From a checkpoint of a small mixture-of-experts model trained on Wikipedia.
Size: 8 layers, width 384, vocabulary 4096, 88.6M parameters.
Experts: 1 pick a token, a softmax router.
Below are experts of layer 5 (counted from 0) of a mixture-of-experts language model. Rows are named router (the router's row for the expert), up (a neuron's input weights, with its number) and show model dimensions 0-63. Each number is 128 + 32 x the weight over its row's rms, rounded and kept within 0 to 255.
Before each expert's rows: a language model's description of what the expert responds to. This comes from a sample of Wikipedia text that the model never trained on.

# expert 8
What it handles: Word pieces inside Latinate words after prefixes in academic prose, such as con-ce-ived, inter-a-ctions, unf-ort-unate, social, access.
router [159 141  84 103  65  60 126 102 111 131 161  77 144  87 108 247 120 161 158  92 123 165 177 100  87 153  80 103 144  80 121 154 160  88 173 109 102 140 164 150 130 167 119  96 117 145  89  95 111 128 130  96  90  96 159 162 146 102 113  97 160 161 130 124]
up0 [ 98 189 138 140  94  71 129 167 102 171 211  85  90 115 131 192 177  98 172 124 138 179 127 132 115 125 112  95 139 125 140 117 132 133 159 136 107 126 114  94 145 148 119 121 101 177 143 109  80  99 127 108 152  89 128 140  57 108  95 105 101  88 141 111]
up1 [ 96 168  92 157 107  95 131 122 175 184 150 154 152 142 119 141  94 176  94 111 154 104 101 138 156 156 184  93 158  96 167  95 113 189 137  92 169 128 154  81  80 139  65 126 115 135 123 138  86 124 171 171  74  90 109  65 156 129 171  95 115 161  98 103]
up2 [115 166  38 109 127 122 119 148 167 136  87 128 103 139 174 188 117 127 138 138  94 125 113 118 110 142  94 105  97  98  84 134 114  90  74 123 132 193 164  84  70 124  97 178  82 151 118 110 159 112 140  98 145 180 109 142 108 113 114  73 186 148 152 112]
up3 [132 133 128 132 126 110 100 125 104 118  71 128 154 127 150 128  88 123  77 117 136 111 165 111 119 193 102 121 177 103  65 181  61 109 112  49 126 174 146  80 120  88 187 164  86  61 136 149 114 147 131 132 163 152 148  69 121 123 147 130 187  71 106 129]
up4 [193  85 104 128 146 122  96 112 133 112 149 110 133  97 152 119 158  96 121 154 122 143 158  18 137 113 186 127 145 107 160 151  88 115  93 188 107 131 145 168 186  97 123 137 147  90 154  88 178 134 166 148 166 113 103  94 108 148 156 122 148 118 182 175]
up5 [162 112 175 149  96 107 102 114 134  90 112 119  96  67 117 165 171 126 111 135 116 106 154  74 162 135 129 131 105 129 145 178 145 149  94 112 136 116 124 121 187 131 167 113 107  93 141 137 134 159 149 119  33 153  76 101  41 166 141 169 157 129 120 128]
up6 [175 132 151  83 121 130  75 104 189  75 182 172  99 144 133 161 144  88 198 138 128  96 187  76 140 164  82 146 112 149 101 138 125 173 167 150 150 140 112 133 139 188  94  97  70 225 127  85  97 206 167  50 144  81 144 156 109 146 157 107 164 136 166 111]
up7 [109 149 140  97 113  93 145 141  67  93 106 112 138  31  98 129 172  90 129 150 137  80 139 128  88  95 119 120 179  75 101 114 168 163 188 122 102 113 115 149 105 118 168 119 124 125 111 129 107 114 210 184 121  65 125 181 186 134 146 115 185 142 178 159]
up8 [110 167  82 166 137  81 146 118 134 140 130  83 119 120  82 154 149 159 152 108 124  89 108 102 109 119 138 180 121 126 144 155 135 133 179 140 121  74 155 142 185  94  86 135 121 178 196  80 117 170  97 164 119 140 164 102 197 121 106 126 131 114 114 101]
up9 [ 84  99  88  81 116 120 101 133 180  90  90 130  92  68 167 107 125 105  61 124  99 184 125 101 139 147 118 112 141 133 175 101 137 160 185 127 120 136 127 135  95 146 132 116 136  69  78 150 140 124 112 159 105  94 117 153 162 138 124  90 129 149 130 117]
up10 [140 141 128  75  59 145 137 191 140 164 121 112 165  96 146 162 153 150 170  82 128 172 125 147 107 145  98 175 139  85  99 152 157 158  93 113 153  60 113 127 106 114  88 110  76 169 116 139 102 162 100 109 136 154 118 141 148 113  58 146  60 190 182 129]
up11 [170 150 120 127  59 164 132  79 163 134 140 121  91 154 142 113  80 126 143 143 130 133 125  89  86  97 124 174 174 143 113  79 132  86 117 177  60  83 147  48  61 136 173 176 171 125  52 104 132 145  84  64  95 122 175 143 121 140 102  98  77 172 142 120]
up12 [117 106   4 107 102 136 175 109 124 113  84  98 120 156  90 141 104 152 140 153 147 179  85 100 141 126 117 154 166  96 163 122 149 157 108  78 132 113 142 141 159  78 113  69 137 161  87  96 130 147 159 116 178 135 141 178 167  77  95 105 188 183 118  96]
up13 [100 179 155  80 142 112  99 108 106 115 108 180 190 116 121 192 125 147 140 157 106 156  97  86 142 130  50 127 135 114 130 157 153  81 164 103 156 104 152  92 167 154 150 161 106 109 164 136  95 124 138 138  66 115  83 108 132 154 132  73 169 150  83 138]
up14 [153 136 141 128  62  73 204 100 182 135 198 103 131  62 130 173 133 165 190 112 147 177 154 168 152 154  63 135 152 168  93 143 144 111 160 136 122 100  72  99 150 155 134 135  75 129 104 169  69 140 109 147  92 124 215  88 113 112  60 105 177 137 147 117]
up15 [144 157  81 144 102  96 137 116  99 161 187 133 119 106 150 162 126 182  92  39 163 139 136  86 186 102 152  76 210 124  95 129 195 167 109 146 130 164 132 119  92  92 176 169 202  98 161  85 191 128 128 180  86 107  89 118 104 178 145 125 127 155 127 147]
up16 [104 141  83 129  87  80 138 127 194 153 142 114 116  82 116  72 141 115 114 117 161 182 120 120 130 133 112 141 127 165 110 177 113 160 160  93 136 111 153 142 138 167 183  58 162 160  99 129 159 152 137 121  76 131  80 120 120  61 123  89  96 166 127  74]
up17 [ 94 131  66 129  80  73 155  80 210  72 138 121 166  74 140 167 164 197 115  90 133 170 113 123  79 134 136 131 157 111 147 103 126 142 181 117 131 116 132 115 115 177 166 120 155 166 119 116 133 121 110 142 140 105 155 117 143  70 127 163 116 167  94 118]
up18 [ 71 169 141 113 121  89 115 108 138 124 107 100 127 186 134 186 147 137 109 169  98 182 197 134  86 114 155 161 141 169 139  47 179 154 143 118 124 127 112 138 116 123 105 148  99 154 161 147 116  99 140  99  97 163  98 108 133 119 153 119 159 143 134 141]
up19 [169 133 160 147 130 138 127 130  62 100 120  82 102  90  47 147 153 106  87 158 149 146 127 131 128  91  86 140 138 148 114 127  85 137 150  95  78 166 133 127  94 142 129  83 179  92 124  93  94  83  88 120  89 141 170 137  93 160 130 116 120 101  81 174]
up20 [107 131  86 144 165  71 132 128 144 176  82 117 122 113 126 132  86 162 173  96 122 157 123 141 136 112 132 159 116 118 154  98 153  65 156  71 163 117 197  30 187 139 141 147 132  98 144 115 146  85 142 122 142  88 154 104 145 115 128 121 110  95  81 136]
up21 [133 143 122 130 141 135 124 176  93 187 118 176 162 130 102 128 109 161 104 104  88 137 109 110 168  50  69  93 133  82 154 169 121 107 178 143  47 136 156 156 187 164 105 155 120 150 127 135  96 169 145 147 125  40 118 116 123 147 114 130 148 154 160 115]
up22 [150 172 113 158 123  61 146 146 112 119 114 177 108 147 121 119 157 151 125 109 129  79 169 151  75 123 105  95  94 147 173 120  78  44 124 128  62  98  88 105 142  96 159  97  98  92 137 105 159 108 117 131 151  85 148 104  88 132 135  91 148 115  75 174]
up23 [108  72 154 106 178 143 156  34 115  85 125 136 124 121 111 109  86 131 182  86 113  70 106 179 113 166 122 119  84 113 160  99 139  91 151 169 102 153 113  94  65 166 124 125 149 115 133 172  94  80 129 105 164 122  44  73 146 153 108 142 146 133 108 113]
up24 [163 125 108 151 146 125 122 142 153 104  92 134 157 119  96 106 133 141 117  77  99  71 101  93 131 169 109  84 148 174  94 143 119 110  78  87 144 122 140 107 163 103 174 124 105 128 100 100 135 155  65 145 146  98 116 144  72 107 102 111 170 173 118 129]
up25 [ 86 131 159 160 111 128 131  84 171 161 117 179  91 162  98 154 167 142 130 109 135 108 109 102 141 114 166 146 102 109 180  65  84 131 181 128  80 103  96 192 128 188 103 149 140 160 120  87  84 131 118 151 118 137 128 131 126 138  93  29 139 120 142 158]
up26 [117 159 109 123 104 171 146 154 100 147 111 151  99 169 145 129 167  75 121  43 178 127 162 156  91  48  96 148 160 110 159 152 152 143 120  78 115  84 159 108 149 116 124 105 166 159 103 145  86 114 142  66 122  92 168 103 130 150 140 168 151 158  73 161]
up27 [125 147 139 129 132 119 117  88 111  65 108 132 107 106 196 169 162 141 149 126 112 143 119  92 169 122 128 172 123 101 114 152  62 130 109  67 104 104 213 132 120 158 151 132 138 102 134 107 164 131 121  91 115  98 146 184 148 138 125  88 138 107 179 131]
up28 [110 141  82 107 114 108 147 134 125 164 114 109 166  93  47 122 147 111 153 117 114 127 153  49 156  96 130  56 115 125 183  84 130 103 231 160 111 138  86 124 162 133  94 135 134  65 137  92  77  99 135 146  71 140 121 133  47 152 195 115 140 152 100 146]
up29 [114 145 131  59  92 135 135  93  78 102 111 125 107 157 145 140 110 198  94 125  96 150 139 136 117 107 112 173  99  99 143 179 128 131 123 116 101 170 129 156  21 124 151 153 145 112  94 134 124 123 142 107 141 107 101  79 154 117 128 129 113 131 114 153]
up30 [ 78 127 149 129 118 107  90  65  72 122 114 114 104  91 115 131  77 124  96  95 124 133  90 113 141 109  85 131 126 135 164 171 166 122 162 149 122 126 165 128  91 114  91 122 127 125 139 127 174 171 143 113  96  85 138  87 148 102 144 158  69 125 116 133]
up31 [111 206 105 132 164 132  74 101 106 197 113 133 107 185 104 140  78 158 157 129  66 166 124 134 116 132 139 139 166 145 164 168 120 126 100 148  84  89 172 137  84 131 146 186 195 147  33 111 120 150 121  76 186 100 159 153 123 162  68 134 133 163 125 129]
up32 [122 153 128  69  67 115 106 102  84 155 130 135 154 169 155 154 125 122 164  69 145 148 182 178 177 103 173  73 123 138 113  79 158 125 165  80 185 138  82 105 172 182 172 115 104 149 103 153 129 139 116 158  98 137  70 123 144 111 103 140  74 103  88 132]
up33 [143 175 138 123  54 112 109 154 151  64 121 110  97 145  65 143 112  81 207 164  90 153  97 145 141 110  78  94  95  51 113 155  94 102 164 167  59 106 161 149 122 118 107 128 115  95  98 156 143 138 142  69  71 103 149  99 148 170 124 112 169 107 148 104]
up34 [128 111  67 130 127  89 217 129  80 102 134 130 137  90  99 180 150 140  63 127 153 114 120 160 126 140  78 184 159 141 107 146 149 146 204 150 115 119  92 102  85 113 103 113 108  43  53  56 147 200 185 183 186 136 131 116 136 126 113 131 145  95 146 175]
up35 [216 116  87 104 163  83 165  99 174  86 174  96 100  87 154 201  98 105 135 171 126 189  96 144 138 137 122 112 154 111 125 126  95 157 121 152  95 105 171 121 110 150 169 108  80 156 112 145 104 110 137 127 112 133  91 182  95 108  98  38 159 161 154  99]
up36 [147 147 165 134 155  87 128 115 144 143 131 137 147  94  40 169 186  70  95  91 134  96 120 107 127 185  85 130 184 193 150 111 132  96 142  15  97 168  77  98 115 112 164  87  74 130 123 126 119  97 103 128  23  97 110 122 109 119 121 124 138 116 133 144]
up37 [108 127 136 112 124 146  56 154 165 105 162 142 116 172 102 126 145 160 174  41 125 148  89 102 155 149 158 117 150 127 150 103 112 152 134 118 155  98 123 137 173 137 113  88 161  87 101 131 138 115 111  98 142 137 130 152 101 110 119  92 134 126 101 126]
up38 [107  74 113 112  79  98 163 143  39 118 133 130 138 123 160 120 131 129 145 115  98 120 117  82  80 110 132  50 129  86 136 154 154  99 149 135 120 137 172 169  90 101  52  81  67 104 129 135 143 131 213  90 164  99 152  75 204 116  80 155 183 125 148 152]
up39 [148 101 124 120 136 175  82 192 158 153 153 128 124 118 168  97 119 137 150 109 190 152 148 141  99  56 145 122 149  78 121 141 142 128 118 117 182 113 139  92 145 137  91 180  93 141 139  96 122 100 137 133 117  92  85 143 188 155 115  85 166  95 104 100]
up40 [104 140 146 137  50  87 140 140 139 152 167 107 112 182 124 162 154 123 148 140 168 123 151 108  87 104 118 120 147 112 129 107 142 151 143 142 166 110 177 106 167 119 161 139  80 173  57  89  69 118 161 162  37 157  56  88 154 113 127 149 139 124 122 157]
up41 [213 139 144  88  93 141 106 163 118 123 127 157 139  93 122 124 140 179 156  77 111  94  98 137 144  97 146  74 105 118 122 138 132 153  85 141 149 133 140 142 164 119 196 130 154 133 150 127 106 127 116 143 125 138 111 182  95 162 120  93 184 183 122 178]
up42 [156 138 120 137 114 111 141 149  94 166 154 166 148 126 133 153 179 115 135 123 156 139  95  82 115 116 205 174 123 144 115 177 110 151  93 147 101 141 105 126 154 130 154 132 119 150 106 121 141 104  92 126 144 153 188 109 118 109 110 106 150 113  48  84]
up43 [158 162 126 104  91 101 119 155 127  88 115  62 127 137 109 139 145 133 119 143 126 142 125 161 170 133 151 133 151  63 128 112 120 105 119 131 163  96 179 104 166 156  93 127  75 175  98 119  92  98 110  35  91 140  71  50  82  85  88 112 129 132 129 143]
up44 [ 93 142 123  98  50 151 110 147 122 139 171 138 132  92 128 132 138 117 105  91 132 141 108 112 116 108 137 152 107 161 120 126 120 139  81  58 133 158 188  97 159 179 148 105 116 140 132 119 152 112 130 117  49 165 195 124 126 149  86 178 139  57 169 124]
up45 [204 122 140 164 102 112  63 105 156 138 158 107 106 171 134 111 102 193 108 112 119 121  72 110  70 146 106 164 108 144 130 142  88 143 155 119 135 139 188 143 194  74 159  99 165 103  96  87 135 119  80 132  91  80  90  63 149 179 108 122 133 146 158 151]
up46 [184 179 104 185 119 140  83 118  87  79 110 107 122  81 120 158 134 100 160 131 110 183 192 112 118  95 122 109 115  86  84 144 119 112  90 126  93 205 144 178 165 191 117  80 151 189 103 151 158 101  96 113 147 112 140 161 184 119 103 128  81 166 136 159]
up47 [178 171 110 141  89  86 137  80 106 138 115 115 126  85 156 123 137 124 110 129 119 125 142 120 132  86 160 121  92 130 107 179  91 154 145 131  98 121 153 142  99 129 154 123 142 157 159 120 130 156 133 138  45 144 137 179 119 167  98 138 158 134 112 137]
up48 [115  99 150 150 132 129  64  54 162 133 135 136 149  91 135 108 125 192 122  59 131 142 157 108 133 103 142  98  95  73 114 198 184 141 171 111 136 118 170 123  86 145  71 142 155  99 195 102 196 126 128 124 109 135 108 131  78 102 136 126  96 105  88 133]
up49 [ 88 168  63 112 149 141 120 111 113  99  91 147 156 171 150 147 114 142 112 100 159 197  77 140 106 148 123 224 118 108 114  84 131 175 145 102 132 164 157 144 178 189 160 126 113 187 157 143 140 162 126  69  81 111  85 145 189 110  74 112 101  92 124 144]
up50 [147 146 148 135 120 126 146  43  68  83 117 102 113 158 122 177 130 121 124 156 128 178 110 110 151 179 159  92 131 110 139 182 174 188 180  72 209 145 171 133 148 124 151 170 172 123 126 117  96 116 130 108 103 142  97 103 129 189  82 152 138 160 127 121]
up51 [136 162 107 143 147 131 126 111 118  88 116 179 100 122 158 141 138 169 151 170  76 169 154 106 114 127  93 141  97 137 145 142 111 108 160  91 100 148 114 127 149 131 179 129 124 165  91  95 150 100 100 124  85  85 166 117 116 125 157 158 227 123 166 173]
up52 [147 108 114 130 122  44 108 119 189 114 120 132 158 127  95 117 184 151 130 101  93  96  98  95 100 113 152 109 139 159  57 132 139  73 147 119 188 105 118  98 104 116  93  83 117 136 115 102 155 156 129 160  91 158 205 151 175 136 107 119 145 157 131 163]
up53 [ 85  98 143 142 165  72 127 165 125 121 104  78 147 117 153 170 161  87 106 129 134 238 130 100 118 109 151 108 144 136 153 180 145 149 139 131  56 125  94 112 157 158 137 108  73 128  79 140 106 112 107 158 115 152  95  88  61 111  55  65 122 122 141 157]
up54 [ 96 184 106 134 144  50 131 152  74 128 143 154 100 124 116 139 148  83 107 108 105 148  74 170 136 118 112  92 145 146 140 100  97 111 122  77  68  71 112  90 130 126 146 163 120 221 146 174 146 169 110 121 110 159 103 123 135 131 145 138 175  91 148 164]
up55 [100 148 123 121 136 163 147 143  82 105 132  56 125  95 106 131 131 134  84 157 124 175  50 184 126 114 128 114  92 103  79 196 111 158 120 149 154 157 105 164 139 115 160 102 144  79 126 158 179 130 122 157 102 162 133 187 138  94 130 147 172 146  98 127]
up56 [146 108 100 152 113  94 167 204 125  85 111  74 117  73 104 173 133 117 175 121 129 175 129 174 100 158  75 115 124 105  87 115 128  96  99 125 140 186 114 108  98  92  53 152 111 139  94 118 101 115 186 151 131 106 109 162 184 168 139 117 169 140 127  21]
up57 [ 90 132 142 141 122 109  77  96 138  71 125  70 134 135 146 211 125 122 130 137 124 172 182 107 120 175  93 166 152 119 113 149 137 107 131  79 156 145  80 114 181 137 175 165 150 129 132 117  64 128 130 142  74 122 132 130 118  85 212  97  80  74 122 158]
up58 [107  87 136 138 111 143 133 134 122 134 143 147 116 126  91 160  96 134 129 135 115 128 120 112  70  93 155 124 165  88 149  79 134 125  97  68 149 173 109  84 124 132 154 120 141 178  92 152 113 119 154 113 122 150 109 147 156  80 130 102 148 132 140  78]
up59 [143 162 140 146  59 161  77 117 133 134 130 146  99 127 104 154 123 153 140 113 153 154  97 146 130 110  79  69 139 130 109 144 119 162 136 139  55 126 151 143 124 102 111 120  93 109  98 159  65 123 199  66 111 142 152  90 118 140 122 145 130 178 195 150]
up60 [ 75 132 153 128 161 154  96 142 107 182 130 118  90  97  54 130  58 133 140 118 134 134  94 136 129 180  74 113 165 160 125 159 172 108 184 119  92 162 148 160 133 111 127  47 114 107  59 153 110 112 166 123 156 106 110 118  53 116 103  82 162 120 159 111]
up61 [158  87  86 179 180  56 165 138 101 126 107 172 149 159 155 109 178 168 163 139 191 159 162 144 118 116 168  67 104  85 118 104 152 133 116  94  82 150 127 131  82 136  99  54  73  98 106 144 109  93 106 221 168 145 159 194 134 125 164 181 118 160 168  86]
up62 [136 161 143 167  90 148  83 124 103  59 133 129 102 115 119 145 119 119 112 179 156  97 155 103 138 187  89 192 119 149 128 155 178  57 132 101 131  78 116 148 167 190 159 167 102  91 173 107 167 127 171  51 127  67 178 101 112 129 183 205 115 147 134 156]
up63 [132 143  78 145 118 111 148 134 163 154 118 116 150 120 146 125 160 142 165  96 148 175 113 131  88 122 156  76 131 133 103  77 153 125 148 161 169 129 125 143 178 145  77 170 146 126 104 176 151 155 137 106 135 141 156 113 148 114 121 144 157 137 114  79]
up64 [205 146 143 114 133  68 111  82 128 153 226 149 102  98 106 135 159 144 146 124 131 112 155 133  85  87 181 164 108 160 179 105 163  75 136 122 118 103 169 140 114 133 172 182 145 185 102  92 163 101 112  82 107 177  69 137 125 110  34 143 141 137 119 144]
up65 [118 144 136  78 142  84 168  50 128 100 120 104 145 121  93 181 176  97 111 180  54 123 185  85 139  97 127 145 161 198 102 151 153 146 144 137 143  67  69 156 117 105 158 112  94 191 117 132 116 120  79 124 134 155 159 139 157 112 131  73 114 136 125 148]
up66 [112 172 185  87 123 122  88 103 129 197  88 139  95 135 113 150  98 173 174 168 116 145  96 169 125 120 140 134  98 103 164  57 180 127  98 172 188  97 127 185 102 156 108 128 109 125 132 158 108  93 200 158 116  54  88 142 159  94  53  68  76 196 110 146]
up67 [144 162 135 157 147  73 120 108 105 108 114 121 155 158 124 156 152 125  90 109 112 160 141  69 139 112 168 103 157 147 158 100  82 108 133 129  61  75 151  93 138 100 152 111  77 102  97 158 142  97 142 140 111  92 157 158 133  98  96  72 102  99  93 112]
up68 [138 108 157 168  95 158 117 126  69 137 128 189 105  95 124 104 109 141 123  98 171 160 123  84  97  92 118 144 133  77 171 129 149 111 125 118  64 166 155 157 104 128 134 123  85  96  58 141  98  74 144 143 169 138 110 110 122 112 101 109 161 117 156 132]
up69 [144 154 114 167 136  60  93 163  74 114 120 129 129 145 189 105 154 171 145 117  89 120 170  58 100 115 110 118 121 145 172 149 109  72 150 168 106 156 115 148 144 142 164 156  85 135 108 149 103  75 184  85  36 128 163 163 127  98 159 108 171 124 129 178]
up70 [142 179 109 180  68 171 140  92  87 172  89 148  89  95 192 162 111 138  94 104 190 196 127 122 150 159  60 185 149 117  98 176 145 163  92  94 138 129 135 200  94 101 173  81 174 120 144  98 128 107 125  82 118  85  92 164 136 151  71 144 133 149 146 105]
up71 [ 91 101 169 111  71 123 109  74 193 136 128 126 176 130 164 148 111 175 181 175 140  73 190 132 157 138  95 100  89 101 138 148 108 114 103  62 163 134 104 114 172 159 139 121  86 209  49 135 112 130 122  94 136 138  89 128 109 120 122 104 127 111 211  76]
up72 [118 172 129  77  53 166 109 100 135  81 119  88  97 134 138 118  90 129 162 130 151 101 164 121 163 140 100 187  93 148 131 192 133  77 165  64 122  99  91 117 152 176  88 124 135 117 108  89 101 192 160 124  95 128 206 111 115 148  93 163  89 121 144 129]
up73 [144 147  87 129  97 111  67 128 109 127 135  91 157 173 100 128 168 154 125 140 101 124 131  97 123 158  76  70 116 134 103 104 101 128 178 119  41  82 161  97 167 157 162 127 167 109 147 179 174 156 101 152  94 115 128 109 162 173 123  93 142 185  67 106]
up74 [ 99 160 151 168 100 135 118  62 101 147 117  61 137 103 174  76 139 120  80 166 125 120  47 144  92 125 122 139  82 150 123 174 180 161 153 118 143 107 124 156 190 151  96 114 152  99  74 133  67 135 125  75 153 110 168  86 153 148 127 153 130 148 122 131]
up75 [165 200 107 128 111 128 108 107 175 118 184  98 154 114 144  91 154 168 147 144  73 212 172 154 164 186 117 169  69 159 122 149 135 164  92 125 154 117 121 152  97 119 128 153 138 216 146 136 126 165 135 137  80 101 111 177  81  76 125 178 141  99 125 140]
up76 [116 120 155  98  87 129 188 136 147 110 162  94 112 129 125 181  93 151 133 109 131 160 172 149  74 123 108  79 137 155 146 179 187 135 116 139 139 118 118 137 121  96 130 124 116 131 144  87 122 147 153 123 102 111 162 131  88 107 114 129  99  69 123  80]
up77 [141 150 130 171 125 113 145  95 144  90 141  85 125 150 124 137 122 160 122 124  45 224 185 112 115 151 151 147 105 109 181 136 150 108 186 137 141 113 109 116 124 122 108 124 144 107 152 134 145 148 119 128 169  56 203 135 145  81 136 147 157  80 160 112]
up78 [147 144 163 127 115 120  82  99 143  79  78 104 159  78 144 149 149 127 122 164 100 124 131 128 123 121 102 105 147 197 133 125  88 169 131 155  66 135 120 150 109 181 106  91 149 151  72 154 183 119 101  86 107 164 187  99 106 130  90  91 118 140 120 116]
up79 [137 133 115 169  93  51 126  81 149 123 159 133 107 128 128 138 151 188 155 119 102 160 144  92 111 117  51  96 129  65  64 139 154 173 109  65 114 139 120 168 108 139 106 156 162 129 148  87 101 137  72 168  83 117 151  87 110 152 100  74 168 165 141 155]
up80 [108  94 100 117 153  55 109  44 124 110  99  97 117 130 122 163 127 164 111 146 112 133 130  84 159 191  96 109 137 128 117 172 145  37 132 117 133 137 138 178 185  83 153 132 120 154 147  46 158 128 122 158 175 132 130 118 131  69 157 158 123 123 154  74]
up81 [ 87 100  88 145 126 124 130 175  76 112 133  61 100 114  82 142 125 170 103 122 186 178 122 170  70  59 136 112 162  99  77  79  96 140 162  93  80 109 102 124 132 170 128 155 106 111 132 186 157 127 161 137  82  83 158 157 131 165 117 172 116 124 179 151]
up82 [143 196  93 119 137 130 118  75 111  93 209 152 136  95  90  94 170 134  55 176 181 150 176  75 116 139 149 132 147 117  75  97 110 132 171 130 129 128 166 119 103 156 149  95 131 140 152 112 155  56 134 144 141 215 130 134 135 109  80 107 149 132  93  93]
up83 [129 100  33 126 160 116 146 162  93 153 146 120 162  37 147 192 110 143 138 131 130 146 100  92 150 129 143 118 105 133  46 100 147 132 107  70 132 159 119 137 134 110 156 130 160 192 168 173  75 129 134 137 158 119 206 119  92  73 202 106 168 181  62 126]
up84 [152 115 138  24 160  43 113  45  68 125 178 133  95 121 149 202 107 140 137 150  92 113 118 162  66 207 127 149 151 107 142 103 139 132 171 151 150 181 155 170 147 113  93 128  45 105  96 171 111 161 122  87  68 131 149 148 109 120 120  76 156 120  90 119]
up85 [117 121 116 145 108 100 178  99  79 136 149 106 109 151 119 186 113 178  98  71 143 115 169 158 103 159 107 112 139  63 129  90 127  68 114  82  81 182 184  82 113 122 137 166 133 151 154  76  50 139 180 123 129  93  56 136 109  42 147 124 157 113 141 108]
up86 [184 181  96 128  99 108 148  61 145 140 167 140 123 119 148 176 135 119  86 150  96 140 193 137  99 112 171 181 140 100 106 139 146 125 101 162 122 119 149 148 129 128 119 133  26 133 138 142 149 148  94 149  96  70 107 192  81  92 170  73 143 119  99 152]
up87 [ 71  71 135  86 124 142 114  96  80  89 215 105 176  68 118 131 133 167 157 127 172 131 112 119 109 136 125 137 149 129 166 122 138 167 195 119 141 145 112 157 201 121 133 103 108 160  48 110  92 151 102 181 112 145 148 127  67 159 194 115 127 121 133  56]
up88 [116 156 107 175 166 108 189 112  76 174 167 147 102  77  89 119 104 101  92 143 134 147 111 122 115 178  91 135 102 158 105 136 153 127 205 124 122 149 184 101 111 132 144 120 119 131 194 149 108 144  80 130 109 126 208 129 102 104  92  98 174 136 107 162]
up89 [132 105 151 169 145 103  98 147 172 115 161 144 163 119 125 136 137 107 178 130  71 114 125 167 187 100 124  94 106 140 131 147 108 153 150 150 119 120 150 155 126 145 150 181 183  90 112 136  90 185 172 124 158 148 159  97 167 164 162  94 188 135  83 114]
up90 [146 169 148  91 146 139 106 122 106 144 178 123 174  77 114 161 126 126 120  82 223 175 239 122 184 144  63 119  86 170 163 139 155  89 166 150 146 133 139 157  77 155 152 118  86 122  67 132 112  72 103 126 155  62  63 101  91 154 124 102 144 107 144 111]
up91 [111  85 141 142  77 165 117  97 120 157 138 133 129 141 106 147 126 210 160 143 125 142 114 104 146 101 114 111 109 143 113 143 121 144 128 121 107 152 130 199 149 126  88 190  58 117 121  99  93 182 159  72 151  85 100  83 164  98 108  85 145 102 100 106]
up92 [156 115 101  92 183  93  82 103 140 147 106 112 139 114 119 111 118 138 122 138 120 134 121 217 211  91 178 116 131  82 152 132  97 119 139 126 116 121 152 197 137 176 170 100 137 109 170  74 102 196 111 145 184 143 127 162 165 180  83  92 191 197 147 179]
up93 [163  71 115 158 139  62 180 119 117 146  92 106  94  91 172 139 181 119 135 124 109 145 136 143  78 167 104 158 191 115 129 125 160 111 112  95 138 124 152 139 172 125 134 112 135 162 161 112 189 122 113 121 159 112 135 120 158 108 117 156 119 101 125 132]
up94 [152  69  76 137 178 118 136  93  85 179  84  90  91  88 147 162 127 183 147 145  87 170 118 113 106 219 155 146 128 116  98 118 120 128  93 178 118 135 113 111 153 144  83 150 150 142  95 167  96 152  97 100  93 116 135 142 140 121 132  95 164 123 128 134]
up95 [116 168  29 115 100 103 152 104 182 111 128 145 144 106  97 175  80 107 171 128  54  98 178  69 171 143 147  85 117  83 112 118 104 103 208 107  91 135  89 134 137 150  85 149 100 168 186 125 143 164 177 169  77 157 128  91 177 131 120  93 157 161 114 106]
up96 [158 164  74  92 129  63 136 140 128 149 148  88 136 144 105 191 152 135 124 137 156 104  81 101 161 139 148 114 111  88 166 119 136  99 143 146 152  93 150 157 125 106 138 119  79 122 120 117 155  86 144 112 143 140 107 131 133 130 102  49 178 197  95 114]
up97 [185 152 169  87  61 164  83 122 152  91 102 149 131 136  99 171  99  99 153 173 155  92 174  83 132 137  44  93 141 120 126 134 129 143 103 128 154 119 138 102 153 133 171 124 120  99 104  95  87 125 192 141  70 156 161 133 150 152 119 139 173 115 179  98]
up98 [153 138 136 114 115 114 138 145 117 138 101 134 128 175 145 148 152 131 124 119 171 137 125  76 127 123 125  70 168 152 126 137 151 117 104 122 117 105  90 103 194 134 203 136 151 134 104  65 172  96 109 169 129 117 119  69 161 134 171  94  49 141  77 175]
up99 [153 108  90 137  83 163  74 149  90 128 175 123 111 111  69 147 118  85 189 138 146 160 121  87 149 108  47  50 124 115  74 156 157 118 162  61 128 113 141 119 163 142 112  81  77 167 145 133 139  92 133 112  55 158 176  85 146  58  87 167 124 107 180 134]
up100 [127 105 160  97 102 114 102 128  85 149 120 119 109  86  77 156 154 118 106 168 130 162 134 107 161  69 110  86 195  96  96 151 107 121  99 135 127 116 142 124 161 100 147 158  67  71  65 136 146 111  87 167  72 145  83 160 114  32 160 130 155 109 140 174]
up101 [135 186 133 135 146 134 137 160  83  80 118 136 153  79 181  77 140 141  99 172 121 123 121  62 137 102 135 144  99 127 107 118  91 114 174 143  63 143 154 117 135 211 110 165 157 124  83 135 160 121  73 108 144 114 159 187 173 168 161 117 150 155 114 168]
up102 [184 123 146  65 147  43 159 156 140 149 143 146 149 127 112 180 151 112 139 145 132 145  88 132 123 114 208 151 156 154 170 127 146 109 161 137 116  91 109 142 123 143  89 145  96 131 138 136 101 118 111 108 158 162 114 212 101 111  87 102 138 181 114 103]
up103 [150 108  83 126 148 111 127 192 104  83 128 174 160 134 133 126 112 153 132  95 123 194 100 161 110  87  98 127 141 130 131 158 105 180 119  87  67 149 197 132 109 132 161 104 110 126 123 174 116 142  76  70 136 104 108 155 178 136 164 187 138 182 129 108]
up104 [158 155 157 121 117 114 104 191 186 106 124  91  77 111 163 178 128  65 119 138 143 176 127  94 139  80 133 118 166 166 111 187 161 140 126 139  55 120  75  89 120 132 154  85 143 137  91 125 164 150 121 135 103 103 176 124 104 104 158 111 185 116 106 154]
up105 [114 109 121 128 141 120 153 151 127 127 141 153 123 118  71 201 104 131 140 154 119 170 138 141  71  59 105 115 141  81 152 170  97 120 106 134 147 126 136  97 150 112 125 107  86 129  66  60 135 125 149 156 130 142 113 171 170  94 131 158 138 121 186 114]
up106 [120 134 103  94 121 133  96 143 150  96  90 102 191 111 116 126 129 165 123 153 137 185 177  85  74 177 117 122 125 147 132 168 156 122 103 157 178 117 133  99  99 135  67 167  75  88 135 111 101 124  94  82 112  76 104 161 132  73 106 160 158 129 106 148]
up107 [115 121  93 102 101 159 100 147 161 177 118 160 124 224  98 204  95 103 159 147 157  95 144 160 123 157  86 137  77 152 153  60 144 155 107 101 153 103  94 100 149 138  73 171 166 128 111  90 101 145 149  76 124 187  65  76 108 119 150 150 162 155 109 116]